Below are experts of layer 7 (counted from 0) of a mixture-of-experts language model. Rows are named router (the router's row for the expert), up (a neuron's input weights, with its number) and show model dimensions 0-255. Each number is 500 + 25 x the weight over its row's rms, rounded and kept within 0 to 999. Numbers have three digits each.
After each expert's rows: "comes after" lists some tokens at least twice as common just before its tokens as in all text. This comes from a sample of Wikipedia text that the model never trained on. Tokens count by the router's weight.

# expert 2
router:510499517468511495504476460451520516461499454474511489484487478494509480515470474447486523498502516542517510475540489473459534480481519506493452502513533523479457526524513528525564548504516498494482516480504505494545508502483465509526537514478474477527527500486528482487513460530498452471538495458493475537478492476484482510465511525519483519493509516486530499514483510492517461514482504514467472503440498480493506479439521503479479492499490521479526480550500499494456485476545510497505545537524509517504502442546507491519488493496503499505484488469528539499491493511523491498512511551508439524450508499502515523493525487514524475483514503518501502519449487505524453509515492542463509478469498488505502454505503534553532530523485509517442522533475491472473497464487574
up7:476476504539508506519457510460512500517472455544496529524519509543499531512513495493471491513532506445460482504533459498538493523489518499496532513490467519502478485510483491470510483544469490509526475495497514506507467521490487513506465508491537484432497527504511486509471505490453525538509529489550460493529474506532529505522512481469440506480525521480508463501483470499481498506487486489507503483508521501508441500528535491465514536503519476505538524505493526545511516466474535441497553504494479494529519479421503484521527469501538444508469534489546530516514505508512474500480517472451525534464479503497473485478511525478563488515523493491465504517497461473489480492546494495544493516494528531489512510497487529505445507494527505504490478497501512469552489450523507
comes after: ".", " a", " the", " is", " as", " of"

# expert 13
router:513482476516512522524493523490517471475475442485536501512546532528522484527536511475491473538512517474490491467497497487465481480477466466555446448505466481491515523503503492555500477478505489484541486472500540485493533487534503534530524506480520507453513531490481529515519500499498497497531506500486515454491509487514459544483480465504516523476515519450482496471544546486525458529489493518495522486489508508527466500479487529501489466450479479482509509517544538493488518515480536484526551500456491541516506429484530481491470448516507454533455496523519497508500531518490455488454518474495471513557494496508522459536458497464479481515507519548508504513500507510493474499470524492483471454465500519510505485477529472533519506494529494505508500516513484509508534483459483
up7:517502502508502484515488498478475508476494526474475480485468509499512501486483511481548535527533496533564482499528486523537503454479474480485534479514529518536481480469472451484524449534462530543506533472482501493520462521454479499482455481482539533494490570467540452505544526540480491459523479479508491497552505481505515509538472483495495490523521535454512488499491482505511483449526504513513488502539493496510540550449518484486488519496500526507494532512543489456518499509492504449519535464510466486483471490487496493488505467482485456479478512472512484512511513483485530468529525507505499503491495453492493471494524469495514506533477464500465465506522482455501501513475496485454520523471454490518459515486542491498476533502508469513500443482511496509478510457506548
comes after: " in", " of", " at", " by", " to", " from"

# expert 15
router:493536495475496483485556536522506535479483502553493477496504494519502518515462483431474513456478517512479461493503474500550497507535522473502504502527528481506478468512516457428497501482488506458486513517463475471493512481513470478502495532474506513486463509487463509481492536499528489531527470506486526551475478492496492517509503483468511523511465468500482442522474503529467524498533557484524500455511553548538514491518482473492520517497525513484510472457456476542518510530520507504477477492495470486500501497527519476482481495498498517472470502479464512497498511491478435531503524492521544513517474470521510503519465464517489514497497486473470526556487450454520506507485536495479483491459507477502483476541495510543534474501562498481507461475500527498510486450478509
up34:516488487504528480489499486493502492497501489540497518532531511496486538505500473491503511488518536482527520509498503503507514481501545467494512523470453486534477478506522513473492472496507538528554565483526512510485487463501479544510499479449531514498487514504517456512500474475462515496452499529543481476507537513491490511490499502484459517508506480539520479535495497564480539537485516472487511537509520487461489547499465475519503513511546517489488518489509579492527502494499472464520436513581486494538553502460512463512477505475525519516547480504549469497469477500468465526494572502508525479466518495495512495527467473515450478473526476457495496509477484475520497491504483474531470500483495489508452506530500499512489521507538515536499485476509488494473530491452493
comes after: "9", "0", "-", "==", "|", "–"

# expert 10
router:533497506492521518523494517474527481483539494489503512487486528462510476492471507476508531489530495513510513474566481484450492507526510557448494471528477483506477475486518473505489475485475471493532489563474482556511522505505453548479522498511483514488541466499529524525492506468521465485515506495501466465503474484466471473493491502482463510484503486503478523484533470516513503492490467475504537509459502542523525456529489516503493477511506448496477550500478527505524516524524485526525494552495514489539491479532535492468472442554493507530486461497478452519485462500518463464475519504515517500479482500521492504445535516501477468493483520533521541489469526521549487494483503553498494553485538490502522508556495495493448493487492491546514516489514478523500508492461533
up6:493518518528500504463518493504501468476518525511515508539548561517540541507519462532469481549541510477531476427477495523467478504523504535483466492488481500495485516541518501516512517541506473482481539491487517483519495490536470525551562469533482450493539498521517505488519460547465504490502484483466493483490476507485497455469541492455473512483489499518525476479508508492514480506518476431481489477541495452491474499488579505492504478470476521511486529486543500549492501546512474488482516499507482527497494502478480517515525542517479538487485506519533490509514496529499491524460520488498483505474482500544546509477514512489487482502523480466490490501481504535495509520523506498448461478503468513511496504496510478460520457475488467499509521540506507493518521456496555
comes after: " the", " The", " a", "The", "'s", " National"

# expert 14
router:530495481477515521505518523494510503511451521482533494520511499554486517457532516507518545473467508471474510506538466488508497497475518443471517486485505509521512489494488537525509563513524540519489421550491526516498528454487532454493494446493472492483486481525520508525491525516477477472525503502501468534454511475449506482500494501491509513499465499510440452521469524496475514505503474492480539521525466484488438480503500512499493508482517509525531504492520503496451483499493485526551511459493498486528476484542516484487483476522520481474516529484528515468481522499519535524519480472489496492541491457512494482455499496509500508537504457488496533466521527499524495485506491523479512459501514480484507565519525488461538494498481470504562513513512535476536464464448473
up33:509470553506474518503518494501486476500540496484509522493568497483503494476503483488512533504503568514538502509527499497523487479491529522516511541516452521502483491522500481514496509445530472502516526486517475516463503469534498535535490493475484494518532486515505480504503557448483470486516484540502478470557522536527482482510520494547520498484496531513511510452483503486517502473496511520518530465524510452498488467525428518489500494553487481529507529497487445500508494486467458482529532504493511539520501480505510480455514493561524470505469521554477507517474500479481487512467512453537496496515504503572496452500540512511555478483495507533498500499471509483512499490514484506506453546495504529487545499528487535512495501540513499516466492550522478529487472482472527
comes after: "1", "2", " Al", "born", "h", "ar"

# expert 9
router:510516491533485517467465524527491504502465513537501478519468519513474461491511493472470451537541502541500510534543523481506480546482449517497495474439491521483472471482488540500476489499458493502527476507482482478480488528484546503486509472513518513506489524482488523508478476515495480506522441487503541539545460523552506498476514498486561520471484538500488493507531490499495554508478482486552484467514525512440472501446523550543544493515543502495534488463515486478496505487487530482497454487511474485455474466525459496495500465536461554488476490487498536488509480543447497494507490482529483522515503490488513509507501462491492492492511516513519500505498534546474528505524516508491476518521499496513523459512510502515485457512492529507517527512551485516516495552533527
up14:495515489512507499503486479478557529529443499528474493467496497514463523514525528512495477489503466543502511462493534435488533525426518498479534480483499494509472506504492526462471525510500484524488449439529499496502456509478505457480503502541549508494500473516522548492464473513468471485502444465514497490520536479465487463503508513462466479506509508478490506528482478505488511482502485490516487509546457500536519522456521448497494480503494567519515497482491541479526497493472483514490489488497495511491527483480504496494507521509526493473512542538488506504569496541498494507492519510521508511509480500501478527474485484503449495519512498488481511525515528485442457474503487487494472497496539505540466471514525466498492495514499468531507527524479540492525588526491541
comes after: " |", "–", ";", " (", "|", " W"

# expert 8
router:467509513474479542487502503499486499525501477500514508473529533502505506534471496556512508519534471473512495485469452482501501505517490470490510518508489540456501513509535456507461486467496481532510563494493481516494514497516535492520448485480469507514471509522467464531569514475491495471522510531518495470519467533472476459465501478494456476524454515491499500487495494546459453535527455466467530505534501521523479523538468485525522531499457515459449463536509505473519505497517466494519547488443516511472476501502541530543486504492501480492482523513508530474485512506510527511535465514458506473469473488507539526526524507490508502493478488499521479490497495482489491469519528480523446497495486469538495468484485522490503516495457468467526539520486470542463497452510506
up13:494493530486475471496457500486499542481534448529552499511531488531460544510487525502510490489468532463508456499480496511450551518486489504497501488513509509473524473513518536500507486522547525536497491477499501540463494472492481518494500488464530493455520481516528539492509548473506483505524484510538502465532536454493526492468483527533491523539500480531520504516466474532485548518525512503468517519510500482518479540515498498511452519474504533487489494536499530470478526546519460507464496508512537503486531517474511476481517480515520499506494503435522481533497510522504487484512555527498563510548480470450489540478532512568515479484480499460471517478514455538497529489494522512524493519550508478510522500536497501495478532498487518496533513494492547472530530501485496
comes after: " ", " (", "–", ".\n", ")\n", " No"

# expert 4
router:440437499561487497506503521488511482527475480500529496506526542479533476510497474529524545509471513544499514522534512508512484498525501505517517496473485475503452536469474508497461503471485498526499490493496487444511492498529517452555537501496498487499499528506477436506481535480517499468518478512493526503535500508539491475567499489480472492493522513547536491482507533461472468490481500496478486500491520511505465470477505522512500469460479479491523508474509460498525544485547502468509490455484480494467486498521496480474523544489489539496469483506535516499538517473484498523555474517505473514468550472490451497459473526510505516502482528475504455543513500468478499478501502501489443484469528502477507501517492451492447469462501440506497515508487498519492483500541467
up7:489476487537465523498524454488492541491460453489505499508447487525507491523519436480497506509493475485432474512521490511468496531495547464512477531507519493455516509486532504499495480507492460476493524538462531545509488522509519491470501479500482476484474504546493511500507497499474494498479538482471540491505500533513481456536473528491538527486492466459482525499414513506509520464480473526479501530485511494470543548534444436490501511481487485499478513531529476511471493500561520524528475476486515484478504519489488499510486468509516500477507466512534532506478519539501499506508497523528497484535457538458494476501544510516510514500530499512533494554547456498474512500543520508516504528519502522527487485532483515534532479523464516465506524506499482515490482511471527
comes after: " |\n", "\n", ")", "\"", ")\n", " Born"

# expert 12
router:513481494480509499509513455540512483491474521477527520494518483519492490483507518485517523488464517491459565544518475504488494487437473479478531509524511496543519522471499524525517543460490449471470493507513497549473524481479497482488500502549502519533505503472542487497483484504537507470491544526524474482531499498491540470530497480540528502480532527495539533479484496458519475509494452525503480474519549484481527474482489485468449502480500484479543476508488532513528488540503494490450508488492495466528525483457465546508531475460494497490528486482490484507484482483493444484462516520499478481491496461498543500517467541462505523512547560512501517496488479507476511482477517524510486512464488503539467490499568499464523551523521538490496477468530504482531496500479470
up7:509480505511514536528504483491515545468468517481505462487472486527519553486491479549502539505526498527485509478477514496511495523494505457486451524513514520505505504501494488527527514504523511542523502496465519499500495474522470442467525497478491509479510522535509560519492508486497481487532477469464454566495509520500530500519495500513512459474510525527517503502460526518543484488520515502533539511491544523516494511511510483478507495504492490519485516495474482443539472484520525494489531492514530541514476460526482463510523476476477510464512449512534488456487546534504525475509501486522512498489486529537497513498501485498483497554457432498505490515530469497491511573517462466511492477498451473530534513539501477523513497459526489489578544497501500487550528500458503
comes after: "0", "9", "8", "5", "7", "3"

# expert 1
router:510454516509478513458519510496508517499520504487496537494477503481463497532504496541507482514477506528545492497558497536473474539501501473505495485492480511477536461518530465499474515488496569433447490521496485533504480515493499473470493518492508487457503487496471529487503495520452501505472547484498474467494483472529524544484523513525518520542502509551488503496474496494495490461526479498546468505529480500496499591545511511483444458503549526503523494497464494483483495455471511540463471482496521533487510537486491467475501568519508484528517470468515512505500470513527503498550515522495495526516511531511533523517511488523478521500514532535507491479523463507484507448460500480530490506486528560528527495459502474493488464501500498466500490488508468525472522490524494
up4:524534534500493506518518519504461479532478497494514464507523489502513473501491539500496518503459493481545474508531515467501459496526488557495475539513478478462449485478480536517510474513506511472509499469509499541469452519465501550531493474522554502536508483490490477496512517528494528488542467536465488537498473470504496497445496484511518519505532520488509515505537471463532561495522487471542493487549497454496482480534541528453514528478490430496484496476500495531546467520520487490493515510479533483507505464478467512527528481529481506526448508461486524485494514461499483489469449486475482474521499532488476453488489571512534528490476524477495487507496488519488501505495514498500485475519521509501458505461481484500507501500485556509494471501474455550479514498507501
comes after: "0", "4", "6", "5", "3", "7"

# expert 11
router:484517500502517458491503507489531516523526466475504509506503491465513542477537480538501494539472556478511494518455514503537535486507566498507489496499502486527433484490479516462499505478518490570501525454508531517505478510503485523493497511505521484523473478474501497469479515427520533497506502495488473515524510485503509493515493500526503531501565473508507496533504455520534519524470555461484505509540473503514493501491530470482499504506476465512463496512487514505486473508521523494509517521583530503467496525434461529513550488451505490514504475496525482488517538530493521523504483533486517465458455504473458513496513521502488505507455493486446522520477469495464478493488501505493521455504462499515496510524494484458503509549513511484472466537484476472484553494525530
up14:534489483491502487518494487482468499453498493523550502490498495503542463540467481460526521494525513534520452554518495540495518447483504511500488540477507490521523480484520522502551514519473523531520470499542521504510465499469449480507470473471507460506513541525491471555473528489521456488500522458542448538454471512510492522539447506522552494478496485508509483509543501501521482514491466526504482490483533516523462518507511507465483512529505482507493526472530441452488525515531528526498545514528510503492515477480513461511539485511508503494531543499512476475493513520527485509510522493514495504497539479562494501497492443474523491489487512527525458460531497496487474533499492479505504485488502504544503496509504493511510539504486526537551480464469487526473537510480532
comes after: ",", " to", " was", " is", " and", " it"

# expert 6
router:524483495475507463506488490507483499509455537512477484475508464523493490508474462547524478477502481473489510488480524536520510540522474538477499525519493504513504481502476471540515516552459471519510491505504462444500487465510496521485471522512521505516524518480452494443517516474510483476494463467504519457515499524499504473488525494489485506504472502513526501509505470499546511519526512502487448487520495489478532497541476535467518547539501480510520510501529449466501467516520475491494486509537503489483509477517491498521501487488505467495479492455514532516480489458499527445509481473539497530548460493507454459482514463490494526461518486492507433444539544503518512524448494545495484557473518458509490472510513517528499525564477492507513534461515502490533528476524456
up7:492457518505472510527468463492568488515506486477508506485531514461463526526474539501523489491496540532492504512478486507496516496513518487522518505486520503510464494518466517503491509508524536552526480521523489530509512485468490472486469496516483493502467524483477524479503461527479501506558544503503487510525506481502512509520500491500481499481541549471488521538491510524482520517537490481486485533518503432521491486470522486516506472500467470501533509521510493458501473540509468502533481495510494491519525509497501495494530489462420506422496554559520519545502511508520486497535490518496497518478465500494514495464490511432514496499500461519489486486510471477491523500473545473464479518436510490484468548490487488475492434500545498494530507494532498488539508420528512
comes after: " ", " |", "|", ":", "-", " $"